{
  "num_hidden_layers": 9,
  "hidden_size": 256,
  "n_experts": 160,
  "experts_per_token": 8,
  "d_expert": 32,
  "d_shared_expert": 64,
  "hidden_act": "drelu",
  "moe_layers": [2, 3, 4, 5, 6, 7, 8],
  "router_score": "softmax",
  "normalize_top_k": true,
  "routed_scale": 2.5,
  "balance_loss": 0.0184,
  "balance_bias": false,
  "init_std_router": 0.0365,
  "lr_router": 0.00108,
  "vocab_size": 2048,
  "norm": "rmsnorm",
  "norm_eps": 1e-05,
  "tie_word_embeddings": true,
  "optimizer": "adam_variant",
  "learning_rate": 0.000923,
  "beta1": 0.9,
  "batch_tokens": [16384, 32768, 49152],
  "max_seq_len": 512,
  "train_tokens": 327400000,
  "max_steps": 10135,
  "dataset": "wikipedia_en"
}
Below are experts of layer 4 (counted from 0) of a mixture-of-experts language model. Rows are named router (the router's row for the expert), gate (a neuron's input weights, with its number), up (a neuron's input weights, with its number), down (a neuron's output weights, with its number) and show model dimensions 192-255. Each number is 200 + 30 x the weight over its row's rms, rounded and kept within 0 to 999.
After each expert's rows: "mostly gets" lists some tokens that are sent to it at least half of the time; "comes before" lists some tokens at least twice as common just after its tokens as in all text. This comes from a sample of Wikipedia text that the model never trained on. Tokens count by the router's weight.

# expert 43
router,240,239,179,219,233,192,181,206,156,181,208,240,170,226,217,200,213,172,217,147,225,202,187,196,164,206,240,192,238,157,229,228,189,241,163,216,169,192,228,180,196,238,225,225,265,215,146,201,185,217,191,203,216,231,210,174,231,173,145,184,157,226,261,212
gate1,199,218,235,213,192,199,142,154,215,175,200,160,240,198,219,208,172,227,144,189,233,184,214,181,111,198,201,179,178,182,213,175,227,190,173,207,161,195,160,157,219,189,145,208,226,204,208,234,239,220,201,161,177,172,218,251,239,200,175,202,204,228,236,226
up1,213,219,237,226,270,197,153,177,213,151,206,181,232,170,166,194,200,204,132,234,166,194,193,173,136,215,248,259,230,222,218,221,221,209,184,206,162,193,199,194,201,182,161,229,190,173,233,261,228,198,204,189,171,212,202,227,221,181,178,215,177,222,265,233
down1,201,188,148,187,224,173,159,217,227,186,160,266,239,183,199,160,186,191,197,230,137,155,160,195,148,152,179,250,216,211,180,187,220,225,222,198,179,171,202,204,154,237,161,204,207,243,235,201,176,260,224,202,168,208,195,221,189,218,208,184,157,165,200,173
mostly gets: " married", " father", "---|---|---|---|", " career", "″", "в"
comes before: "\n", "born", " He", "-", "W", " was"

# expert 27
router,192,237,242,231,252,224,242,237,188,257,205,230,188,173,179,176,223,121,184,229,207,230,170,198,197,163,171,179,163,208,191,180,171,160,184,199,144,182,209,164,180,213,161,144,227,155,262,227,229,140,174,176,221,211,196,178,183,170,258,171,202,222,237,150
gate0,236,198,179,137,152,242,192,177,183,208,179,209,227,199,196,221,200,222,169,165,164,233,223,188,210,250,175,206,235,139,212,171,268,217,168,180,215,217,218,183,201,225,151,196,207,231,224,250,266,148,210,155,183,200,199,167,229,223,213,224,205,135,213,235
up0,211,170,190,152,193,221,196,183,182,189,191,249,197,197,186,231,150,230,172,165,188,237,202,186,165,247,188,184,232,155,188,196,216,190,163,200,211,196,209,183,164,146,127,229,221,196,176,195,284,168,138,114,209,193,203,170,202,171,207,222,190,195,208,252
down0,272,188,190,209,176,215,221,205,207,214,178,197,177,160,100,200,208,211,187,179,229,220,231,169,220,241,194,180,170,147,215,203,141,152,182,232,213,214,182,190,214,211,208,192,207,208,204,157,163,201,201,183,215,173,180,184,222,188,149,245,210,200,220,263
mostly gets: " Wal", " wrote", " William", " California", " collect", " Bu"
comes before: "s", ",", "S", "po", "ic", " \""

# expert 116
router,223,244,174,233,209,209,229,199,217,231,223,261,236,186,162,175,246,219,200,209,182,219,182,185,149,225,199,178,247,189,284,214,207,229,174,235,216,190,225,186,156,234,201,195,213,169,281,196,176,196,237,199,211,160,223,199,204,224,200,208,172,238,191,181
gate2,255,180,176,216,197,150,173,253,245,271,227,191,231,191,228,173,123,177,204,129,188,216,196,173,198,175,126,215,157,199,213,186,92,212,201,219,208,219,208,189,177,178,205,188,189,200,229,189,202,193,171,225,142,267,245,129,218,202,192,216,167,269,261,201
up2,218,177,205,151,192,228,178,235,220,247,242,199,176,189,232,150,122,189,207,164,144,171,237,167,250,159,156,225,207,248,160,177,151,193,165,229,244,155,237,179,219,205,209,212,195,209,219,214,222,154,215,204,167,232,186,198,289,219,191,174,243,251,250,214
down2,165,162,209,208,176,233,172,147,211,252,147,201,205,220,225,224,210,208,236,217,189,217,156,212,186,183,178,236,180,170,219,254,218,159,231,145,230,166,187,205,202,184,200,213,222,224,242,239,191,211,210,201,216,202,207,170,214,169,244,206,224,209,166,203
mostly gets: " being", " were", " are", " been", " was", " lead"
comes before: "\n", "-", " 0", " 1", " re", " released"

# expert 6
router,233,216,214,216,169,251,208,213,171,208,210,251,199,237,165,213,215,229,231,200,163,205,200,209,246,157,176,220,168,179,199,162,217,218,172,204,207,238,218,172,198,233,238,211,171,182,194,172,173,232,162,225,236,158,234,192,209,235,184,188,240,219,268,261
gate0,189,211,170,218,159,246,174,245,173,171,210,167,209,200,200,196,176,188,191,178,188,236,230,207,197,218,218,233,205,181,184,166,228,220,217,161,227,255,200,269,222,226,183,206,194,241,240,192,206,229,258,229,171,175,215,195,231,204,160,225,207,216,165,254
up0,194,180,173,217,175,232,185,235,202,135,243,205,191,169,222,205,135,221,179,221,198,232,191,235,157,250,198,225,255,173,179,157,211,178,216,195,212,236,193,243,199,185,151,253,221,204,192,153,192,240,193,131,210,202,225,193,221,195,124,242,181,256,178,269
down0,260,204,177,234,208,217,240,218,243,183,183,168,203,157,145,233,230,186,179,189,189,210,209,219,214,215,182,161,221,170,178,184,179,171,209,221,183,214,197,170,194,204,196,175,205,253,192,166,201,163,196,184,223,148,123,160,225,206,149,288,179,197,228,238
mostly gets: " inter", "ó", "|---|---|", " at", "–2", "_{"
comes before: " |", "\n", ",", ":", " list", ")"

# expert 112
router,180,217,177,236,155,218,176,221,192,179,144,239,208,196,227,238,212,220,221,215,187,189,196,241,234,202,188,190,209,182,165,212,164,192,224,207,158,245,189,196,248,248,202,221,229,150,171,176,189,192,195,240,245,166,172,233,271,246,157,199,195,214,222,274
gate2,181,227,214,174,182,167,161,229,199,215,170,228,237,179,186,207,176,170,161,180,224,205,178,185,213,206,204,148,195,161,207,175,174,222,209,214,155,265,239,223,214,223,224,179,206,263,215,199,223,168,119,222,164,228,171,163,230,145,170,192,160,251,265,179
up2,167,249,257,151,192,210,184,210,184,193,213,217,153,167,170,180,175,146,150,216,158,168,190,195,221,181,199,155,209,245,170,196,208,203,185,234,174,224,242,191,216,241,171,214,219,222,191,242,211,213,181,160,171,183,125,228,278,138,177,173,200,243,231,216
down2,144,139,190,270,179,237,237,214,178,228,261,187,234,215,225,215,200,168,196,170,189,182,175,210,187,156,211,220,240,224,201,202,218,206,208,196,255,228,175,228,198,152,215,188,166,209,168,234,159,191,257,143,234,190,190,172,232,173,226,232,212,224,196,234
mostly gets: " left", " under", "led", " on", " against", " into"
comes before: " the", " ", " a", " to", " re", "it"

# expert 78
router,217,192,173,214,179,175,241,183,138,183,232,253,159,258,177,217,193,193,219,147,201,144,188,229,182,194,176,230,206,230,269,143,183,186,166,220,194,198,200,195,212,228,216,195,190,158,267,171,153,213,170,219,216,218,226,186,193,204,152,205,215,193,181,245
gate5,198,240,181,172,167,197,235,232,199,227,122,197,185,196,206,252,199,187,168,206,251,207,216,177,236,195,166,205,167,172,222,193,246,197,219,199,191,149,160,182,161,188,213,197,212,184,194,224,272,189,174,200,176,167,194,203,177,255,225,239,220,182,231,209
up5,244,232,162,225,199,169,218,202,160,221,159,219,241,151,174,210,182,196,189,191,221,173,271,188,181,166,207,230,156,141,199,189,177,220,196,229,237,206,192,222,201,224,258,195,208,210,183,224,220,175,135,166,198,196,184,220,205,259,270,190,188,187,212,153
down5,237,235,137,152,187,226,198,221,214,218,208,169,265,257,169,219,127,181,239,185,215,185,252,185,203,190,217,190,249,226,182,210,243,198,210,192,184,228,251,191,204,210,137,184,232,191,215,209,224,197,167,176,230,220,228,213,156,166,196,189,221,207,183,240
mostly gets: " student", " J", " children", " person", " those", " race"
comes before: "\n", " The", " In", "en", "′", ":"

# expert 135
router,185,222,177,204,190,204,172,174,212,215,207,201,272,238,162,210,223,140,202,153,187,152,180,233,236,219,196,165,242,141,261,234,174,225,234,200,136,220,193,168,237,219,241,209,208,185,205,210,219,175,207,176,178,174,258,189,223,226,206,192,180,211,237,197
gate0,220,186,191,199,170,256,133,213,200,184,211,151,211,196,221,235,156,153,215,188,178,197,213,207,242,224,124,227,246,133,223,202,186,196,143,176,239,247,183,185,201,197,221,253,212,204,224,204,198,128,254,181,176,225,249,229,224,186,185,222,167,184,185,262
up0,217,155,198,190,184,257,142,188,218,145,223,206,175,193,213,226,132,203,194,192,221,207,194,186,170,222,152,233,256,157,199,198,190,173,148,193,226,198,175,191,161,157,151,287,206,181,146,168,215,184,171,143,201,223,225,222,231,171,177,212,143,208,200,244
down0,233,172,169,205,150,212,207,219,225,209,218,238,188,199,173,217,203,198,211,182,209,276,185,194,215,196,197,154,188,188,213,242,160,150,201,204,217,191,205,189,166,182,258,161,226,201,217,213,205,151,170,163,183,195,171,169,204,166,157,204,183,205,221,256
mostly gets: " took", " take", " Sha", " leader", " Minister", " sp"
comes before: "|", " |", "|---|---|", ":", "al", "rd"

# expert 52
router,232,202,218,214,184,148,287,197,190,234,234,172,216,183,244,238,238,162,177,235,169,209,241,241,185,208,236,216,218,153,215,149,220,162,207,218,166,244,242,175,161,215,236,172,176,166,254,182,154,170,218,181,220,212,183,200,188,239,157,183,210,263,190,169
gate0,208,178,170,169,142,202,203,150,217,164,200,129,229,232,208,192,189,203,187,206,178,225,183,169,227,226,163,252,216,145,173,205,233,182,188,160,231,216,198,180,218,232,189,199,223,237,236,214,220,173,192,198,219,207,198,155,244,217,151,239,243,172,173,247
up0,186,158,160,151,153,219,201,179,209,160,242,176,188,231,191,224,154,211,172,244,182,226,184,196,154,215,164,257,240,152,140,208,203,164,177,190,226,210,191,155,176,186,167,244,224,214,193,181,228,192,139,166,240,184,174,140,228,195,150,227,204,227,194,255
down0,244,198,159,199,204,256,168,187,213,229,224,206,227,204,172,236,240,212,232,182,188,244,150,208,197,227,202,212,209,128,184,208,185,164,184,249,209,251,218,157,185,224,171,182,223,181,200,238,171,138,238,177,157,167,167,170,207,156,154,203,212,201,186,289
mostly gets: " finish", " defeat", " medal", " performance", " goal", " Award"
comes before: ",", ".", " of", "ed", " in", "==="

# expert 100
router,245,228,236,230,251,183,201,204,190,241,218,238,142,198,207,201,175,206,204,185,232,229,160,237,165,168,265,255,186,173,158,164,170,185,238,220,176,197,237,196,185,207,253,201,211,177,192,266,192,198,211,179,226,211,199,180,204,216,228,165,229,210,203,186
gate2,211,192,144,187,173,134,159,240,220,218,177,194,253,191,239,209,152,197,203,139,216,198,209,188,178,190,198,177,144,174,211,169,154,244,230,231,157,243,235,199,194,195,248,168,168,259,152,240,194,207,124,219,239,213,180,165,214,129,186,207,133,258,263,207
up2,214,177,211,165,211,206,178,251,240,173,162,152,169,162,210,170,141,189,208,173,181,169,242,182,208,188,238,190,226,239,144,179,203,211,160,243,205,205,212,157,216,216,200,183,156,233,163,247,170,219,191,192,250,150,153,226,253,153,218,178,199,234,228,218
down2,123,172,173,204,174,169,177,172,196,130,168,215,252,225,220,227,208,205,206,195,203,219,214,201,186,149,198,215,206,165,202,222,198,158,238,201,227,258,192,254,176,178,204,168,201,216,182,182,119,176,216,162,189,213,244,167,179,215,225,244,177,177,254,195
mostly gets: " Stadium", " Cup", " Championship", " Island", " American", " Japan"
comes before: " |", ",", "\n", " (", " and", "A"

# expert 156
router,204,283,193,220,206,208,142,209,198,243,205,233,223,218,182,228,200,166,213,172,169,212,217,186,210,148,153,201,211,179,152,226,174,229,159,232,177,177,219,185,216,224,221,144,218,154,245,194,213,131,258,176,203,154,182,183,237,194,148,193,209,211,181,187
gate2,193,195,198,234,185,162,162,245,210,255,177,200,214,176,215,204,156,186,173,163,249,220,176,202,186,176,217,195,127,149,199,159,198,209,195,199,175,198,200,184,185,233,175,205,183,221,186,205,239,183,132,236,168,231,229,187,203,152,160,203,177,237,267,212
up2,174,204,243,214,233,228,185,219,183,233,189,196,144,126,216,193,159,159,165,193,162,158,210,196,214,184,232,195,210,225,150,166,212,215,161,234,221,159,217,171,211,233,187,217,202,215,197,194,206,199,207,205,186,196,191,227,233,138,179,195,242,211,258,232
down2,160,164,252,207,195,215,191,164,170,223,186,210,188,161,165,199,194,190,206,198,203,210,212,233,242,177,203,184,209,152,194,207,170,223,215,193,198,222,186,243,188,254,217,206,157,243,214,187,122,153,243,165,202,263,178,246,194,206,210,188,206,237,234,217
mostly gets: " work", " no", " Year", ").", " play", " Ar"
comes before: "\n", " The", " In", " It", "er", " He"

# expert 22
router,225,207,222,202,217,217,175,163,246,217,222,204,157,226,163,243,185,226,191,207,181,198,215,233,239,127,239,203,202,182,192,177,213,210,218,216,173,201,236,197,240,258,254,181,178,165,216,182,157,203,251,184,210,169,197,211,206,197,139,166,254,224,175,207
gate1,176,201,225,172,190,195,170,181,202,172,235,158,215,212,237,222,191,220,145,214,182,189,214,163,136,165,159,231,135,174,195,198,215,185,167,210,174,149,173,227,234,199,158,208,166,189,200,168,243,189,236,180,202,131,189,216,203,206,202,203,225,198,166,212
up1,171,213,234,186,254,193,136,169,191,173,248,191,185,171,194,194,223,205,137,242,107,201,227,183,180,192,230,284,176,237,202,250,223,239,177,208,193,152,208,246,200,201,188,221,160,181,220,195,220,168,224,198,206,167,167,197,224,190,201,207,167,177,195,183
down1,200,208,160,216,219,163,193,237,160,209,170,184,205,182,186,190,139,220,225,176,183,125,168,192,192,183,166,237,179,260,167,152,229,214,234,189,161,191,201,179,177,225,182,182,176,195,243,199,183,210,226,196,197,170,245,149,140,213,160,262,217,224,199,184
mostly gets: " Total", " Best", " Sp", "^{2}", "}", " Ka"
comes before: " |", ".", "%", "r", "1", "0"

# expert 113
router,228,194,231,246,158,191,207,191,187,205,190,226,136,238,199,188,215,170,191,215,164,239,192,231,203,192,181,188,157,165,106,183,192,209,222,205,178,229,260,205,206,196,192,213,209,134,252,200,199,216,234,175,226,187,230,200,216,193,152,205,189,214,217,245
gate2,218,196,177,215,182,143,168,259,192,243,184,190,254,177,219,225,184,224,158,171,248,236,201,184,196,195,222,172,172,166,190,183,155,185,242,203,181,281,238,180,197,183,196,166,172,214,206,211,231,187,151,263,205,248,241,178,223,156,184,252,187,267,282,190
up2,219,193,223,179,185,218,164,248,204,224,224,181,196,161,214,191,160,183,125,191,178,198,226,218,220,195,230,188,206,243,148,203,198,196,185,230,189,245,252,148,232,190,198,161,192,207,249,225,225,198,207,221,188,217,221,209,245,169,220,207,215,255,243,253
down2,215,184,179,219,207,186,206,175,196,203,201,204,211,198,262,223,179,211,227,197,222,182,210,263,226,185,188,199,178,170,222,204,225,196,197,220,242,268,192,223,186,199,205,142,205,248,184,208,175,193,247,123,164,222,218,209,207,164,213,231,232,200,192,236
mostly gets: " Christ", " education", " Paris", " commun", " Music", " music"
comes before: "\n", "-", " and", " The", "ian", "ic"

# expert 107
router,242,220,133,220,242,199,197,224,218,224,233,185,233,189,219,187,197,177,216,175,206,201,258,185,192,206,193,161,160,123,179,162,186,164,158,208,199,276,175,211,212,205,218,170,244,199,159,223,211,164,211,168,220,224,232,204,196,238,215,146,183,218,183,142
gate0,236,201,177,158,205,181,203,201,226,228,180,197,248,237,215,199,190,193,216,186,158,198,197,163,180,254,183,192,231,133,172,178,204,232,177,161,236,183,184,259,239,219,180,196,212,214,244,216,193,157,226,207,175,246,259,191,231,199,163,220,222,166,188,218
up0,222,170,177,162,197,183,204,209,213,170,207,220,200,228,197,207,172,215,187,198,201,176,192,175,167,260,162,201,240,158,141,176,216,191,168,192,234,176,177,238,182,181,159,242,215,185,201,165,186,186,155,130,192,243,228,190,223,198,147,225,188,226,217,230
down0,230,205,176,204,201,228,173,230,230,232,190,211,161,241,149,171,213,227,197,175,214,244,149,168,225,229,176,210,192,140,193,240,95,176,216,229,234,198,186,198,189,217,181,204,197,238,170,212,180,164,217,228,255,209,204,138,208,192,149,176,198,199,245,223
mostly gets: " end", " inter", " O", " Char", " Ex", "É"
comes before: "\n", "==", "The", "In", "===", "ing"

# expert 30
router,201,176,188,214,215,192,136,216,171,151,202,194,194,184,154,225,195,167,231,125,215,158,205,191,182,189,223,133,202,155,171,252,155,232,213,208,193,184,199,187,177,217,214,243,226,157,215,154,155,194,161,163,193,212,219,206,226,130,181,158,203,193,175,228
gate1,169,222,255,224,178,167,179,175,208,153,224,195,243,197,207,161,223,197,180,201,212,187,304,189,141,187,201,144,159,191,184,227,186,215,179,226,184,174,189,231,161,185,173,197,147,213,237,222,268,219,168,175,220,192,213,256,199,194,197,195,197,231,180,212
up1,150,234,262,212,215,164,172,188,217,180,248,193,237,156,178,178,246,193,152,260,161,195,270,221,179,240,254,197,216,214,147,252,194,261,220,221,213,160,253,238,148,190,196,246,139,191,235,241,272,203,193,198,203,213,185,233,189,158,225,184,175,205,216,220
down1,167,184,161,175,286,137,201,233,231,249,198,184,203,210,210,212,175,212,188,178,169,205,186,153,243,206,157,237,195,213,181,157,246,206,252,223,191,207,244,249,201,232,152,169,168,206,220,161,178,256,229,156,201,123,208,166,175,229,191,216,189,186,189,240
mostly gets: " world", " great", " Royal", " wrote", " \"", " complete"
comes before: "|", " the", "d", "ly", " to", " a"

# expert 95
router,238,155,154,198,205,225,238,197,216,178,257,266,179,225,175,205,229,238,212,190,154,209,191,240,195,206,164,213,191,177,245,150,173,162,167,209,162,227,196,186,206,219,247,253,224,193,212,181,142,193,173,246,245,112,209,209,215,198,178,174,193,247,215,259
gate0,209,179,153,186,161,214,204,235,200,192,218,208,228,165,243,214,166,224,201,190,189,246,192,167,205,203,197,241,185,121,185,183,206,236,198,167,254,188,167,193,208,187,196,232,202,274,237,197,207,194,255,193,124,219,230,173,240,151,181,249,220,229,156,242
up0,205,144,185,182,186,227,186,190,224,143,220,235,174,191,255,226,140,210,198,214,210,227,165,194,136,214,178,222,209,108,158,181,188,223,179,191,255,192,165,194,181,146,164,265,230,219,158,164,218,222,179,134,191,214,214,175,221,133,158,237,206,253,164,241
down0,266,197,152,203,170,233,174,209,228,199,194,183,209,231,142,183,268,197,210,145,218,231,155,198,193,214,152,215,189,152,228,206,142,181,213,194,230,188,225,143,260,243,230,173,251,230,203,177,189,185,175,205,146,172,179,173,153,186,206,221,191,176,227,259
mostly gets: " information", "′", " John", " Mc", " engine", " assist"
comes before: "|", " |", "′", "″", "%", "0"

# expert 8
router,250,211,166,195,271,256,242,204,177,184,235,266,200,205,215,169,199,141,216,192,195,250,238,214,235,191,218,211,201,189,236,224,219,193,212,215,214,194,205,225,241,190,223,198,281,213,213,183,182,204,184,224,201,240,191,225,207,219,212,160,214,225,226,255
gate0,187,186,174,186,159,225,178,186,186,193,197,196,234,231,210,206,163,200,179,171,187,242,254,210,184,220,147,234,259,167,205,187,235,194,207,161,224,238,197,178,237,242,181,194,255,267,235,238,235,198,296,239,191,178,228,192,252,248,169,193,233,208,165,259
up0,213,117,205,193,190,234,190,176,190,167,215,257,209,222,216,196,136,194,184,172,232,223,210,206,160,220,121,232,260,167,190,212,217,169,204,198,219,222,208,206,183,199,165,223,269,222,171,190,229,212,175,178,201,218,225,182,228,216,145,176,181,235,229,265
down0,256,202,204,240,201,239,199,167,203,216,192,229,163,207,178,217,234,235,226,148,216,238,186,196,201,235,209,193,243,186,189,174,124,147,205,227,179,164,215,181,200,183,206,209,225,190,227,189,179,200,266,182,225,169,220,154,210,165,179,214,164,238,169,238
mostly gets: " provide", " continu", " but", " due", " did", " require"
comes before: " and", "ed", " which", " but", " the", " to"

# expert 150
router,207,204,159,222,195,224,213,208,187,228,241,119,169,211,200,226,229,207,211,208,172,244,203,236,144,207,180,163,218,171,154,178,194,257,250,219,145,257,217,181,178,222,237,204,154,161,212,167,152,133,178,241,248,136,182,188,241,191,140,163,217,187,233,191
gate0,223,209,214,239,137,249,209,232,216,202,211,161,229,228,233,219,147,210,183,172,176,263,208,187,211,202,153,234,241,139,199,186,249,217,202,161,212,249,169,196,230,172,204,240,217,234,264,211,201,155,229,195,159,206,175,177,237,196,216,213,225,170,161,241
up0,210,173,212,241,151,264,230,247,224,173,264,199,202,230,238,222,121,234,170,199,204,243,189,226,217,216,142,212,256,147,200,171,224,198,161,193,195,236,165,175,192,131,164,257,224,197,180,166,189,158,165,121,174,205,158,183,226,174,165,230,201,194,184,243
down0,233,169,211,158,217,257,179,230,201,197,194,228,186,154,174,195,247,236,221,185,232,257,223,191,197,190,214,217,216,169,169,214,202,169,192,199,198,227,284,169,181,213,189,184,243,194,165,206,172,166,204,176,189,179,195,108,225,182,178,214,210,239,170,256
mostly gets: " process", "Species", "†", " date", " success", " month"
comes before: " |", " of", "-", "ary", ":", "%"

# expert 104
router,198,196,173,196,246,223,177,187,242,168,243,239,234,212,201,206,221,237,193,189,181,210,175,219,175,139,195,211,200,135,229,166,187,211,206,219,169,177,204,187,189,228,223,236,245,177,209,195,202,166,202,232,222,137,233,170,216,201,145,189,156,168,164,151
gate0,222,177,198,150,188,222,150,205,184,199,226,223,249,179,250,202,167,211,234,209,199,225,190,180,236,208,177,219,250,158,198,174,230,243,220,160,211,243,197,222,205,228,254,172,207,252,209,209,217,181,230,194,152,198,222,169,198,203,171,187,206,188,190,207
up0,240,145,220,169,182,222,164,179,215,160,239,239,200,189,248,220,134,225,201,232,194,215,193,246,198,218,174,214,229,163,164,171,215,240,212,187,190,237,186,187,184,174,214,220,228,194,188,193,215,193,199,149,206,170,199,187,200,196,161,180,178,254,223,235
down0,231,205,125,165,176,237,211,242,234,223,221,219,195,224,156,237,241,152,162,190,229,248,208,176,184,241,160,169,198,188,184,223,194,179,152,230,198,238,224,163,212,191,215,170,236,189,209,204,193,145,195,200,200,225,193,114,160,190,155,198,223,258,228,245
mostly gets: " until", " while", " before", " However", " during", "After"
comes before: "|", " the", " 19", " he", " his", "p"

# expert 82
router,225,245,214,183,206,250,187,238,154,288,226,210,128,217,172,199,225,190,227,184,181,194,118,210,191,161,159,219,247,246,240,227,180,163,173,206,204,200,230,163,162,210,229,187,189,184,190,193,212,154,197,206,225,197,161,196,183,232,225,167,254,223,267,198
gate0,187,192,188,178,170,229,162,186,230,199,161,167,210,176,244,198,182,201,208,165,176,217,207,193,184,225,196,186,230,192,150,208,234,251,180,157,247,261,185,188,198,190,159,171,211,234,250,225,212,199,256,168,192,207,225,180,227,238,185,237,190,206,158,239
up0,176,148,211,171,182,221,190,169,229,181,174,212,172,199,227,199,224,184,206,183,191,243,205,222,142,221,196,214,267,186,116,210,222,203,172,211,227,248,188,174,181,137,143,202,221,191,202,173,237,207,196,113,243,215,230,189,214,216,163,212,187,230,177,227
down0,229,178,176,192,200,223,211,232,231,251,202,170,205,188,155,186,244,161,188,202,180,238,247,209,166,222,217,200,197,144,163,233,217,172,165,211,212,226,224,154,205,216,180,151,258,192,167,220,183,170,224,165,188,208,132,182,182,159,178,188,171,206,212,281
mostly gets: " List", " released", " collect", " 100", " Time", " published"
comes before: " |", "%", ")", " m", "),", " km"

# expert 110
router,253,229,223,200,229,225,222,187,188,190,227,243,136,242,201,155,207,168,183,214,198,237,183,211,147,166,174,194,173,236,224,227,172,130,230,219,223,199,221,204,190,203,219,170,260,163,191,194,180,187,236,185,231,206,215,201,163,178,154,210,197,239,174,128
gate0,234,180,288,149,133,189,177,179,173,218,177,203,244,208,237,205,205,169,208,200,169,202,209,169,195,198,165,229,242,189,174,215,233,217,162,135,230,210,220,205,227,209,217,187,227,217,223,257,230,177,220,233,164,191,221,183,215,234,192,203,208,208,184,260
up0,230,146,268,167,167,227,221,169,212,144,224,230,205,209,231,228,218,162,206,192,209,214,201,197,165,231,125,234,261,180,177,217,207,184,157,191,206,200,207,198,203,162,161,241,253,184,172,190,228,211,181,141,204,222,209,183,200,203,183,189,142,236,202,238
down0,270,191,193,175,201,253,176,188,256,267,199,206,178,215,156,229,253,166,170,232,157,234,206,190,206,232,249,223,196,201,177,244,149,186,223,214,237,229,207,201,200,236,247,223,202,204,171,224,186,160,216,188,237,192,220,177,154,185,180,229,170,203,205,251
mostly gets: " appear", " still", " continu", " while", " based", " production"
comes before: "\n", "-", "==", "===", "In", " was"

# expert 45
router,216,221,183,193,239,215,220,216,199,163,225,215,224,184,224,194,202,199,195,209,178,187,197,168,266,184,200,250,193,165,230,181,175,226,220,192,254,264,230,203,198,221,257,176,254,173,159,204,196,180,218,163,207,200,234,191,212,296,226,183,238,166,191,174
gate0,218,196,203,175,198,237,238,204,209,220,230,209,208,212,220,204,191,211,186,150,222,186,168,190,195,203,190,245,246,146,176,170,209,252,206,179,250,251,184,230,212,216,187,224,160,195,246,192,229,169,241,200,164,222,245,183,217,209,193,233,219,200,158,258
up0,191,146,208,174,205,255,240,189,231,190,258,224,175,213,224,230,180,205,180,164,238,198,166,211,145,231,174,214,278,176,174,192,209,216,207,192,245,252,186,209,155,168,144,261,182,183,191,171,224,185,164,147,173,219,209,193,197,189,197,216,156,252,168,261
down0,258,203,133,181,184,256,167,186,239,209,207,190,217,207,161,186,193,226,205,251,208,205,185,170,204,202,188,220,209,187,175,205,197,201,201,249,234,257,216,158,235,243,163,187,209,195,209,184,183,122,195,196,219,160,197,154,200,176,141,222,184,221,217,199
mostly gets: "See", " through", " Am", "com", ");", " Ca"
comes before: "\n", "-", "|", "ment", "bu", " also"

# expert 158
router,219,216,236,223,215,238,207,243,251,206,203,226,238,171,156,230,245,236,204,235,162,241,137,217,223,175,202,248,196,174,194,230,200,157,155,206,212,218,224,182,154,226,236,193,272,181,222,176,187,191,227,192,260,151,198,196,232,208,184,182,198,147,259,185
gate0,247,182,200,165,151,235,191,204,192,232,195,170,290,208,233,224,169,212,202,185,195,230,204,175,171,206,160,239,199,135,179,188,200,219,191,174,291,228,182,240,216,233,201,212,191,193,195,207,240,204,280,189,190,199,219,157,250,184,179,224,179,190,196,254
up0,233,141,205,168,167,228,199,200,210,183,247,223,259,199,223,239,149,223,185,207,214,240,189,215,150,221,203,241,235,138,165,173,190,191,209,203,273,237,177,220,201,177,166,223,203,167,131,174,244,213,225,131,216,216,194,165,205,159,155,243,160,229,205,271
down0,235,174,162,200,208,222,215,183,218,198,218,226,138,193,136,175,212,164,204,159,210,240,186,178,180,235,202,210,195,156,223,237,155,140,193,250,202,222,186,174,185,214,217,166,217,205,194,189,200,151,218,204,191,190,225,161,239,217,205,218,211,226,171,229
mostly gets: " result", " V", " match", " Group", " Party", " Act"
comes before: " |", " 0", "ed", " 1", "ing", "es"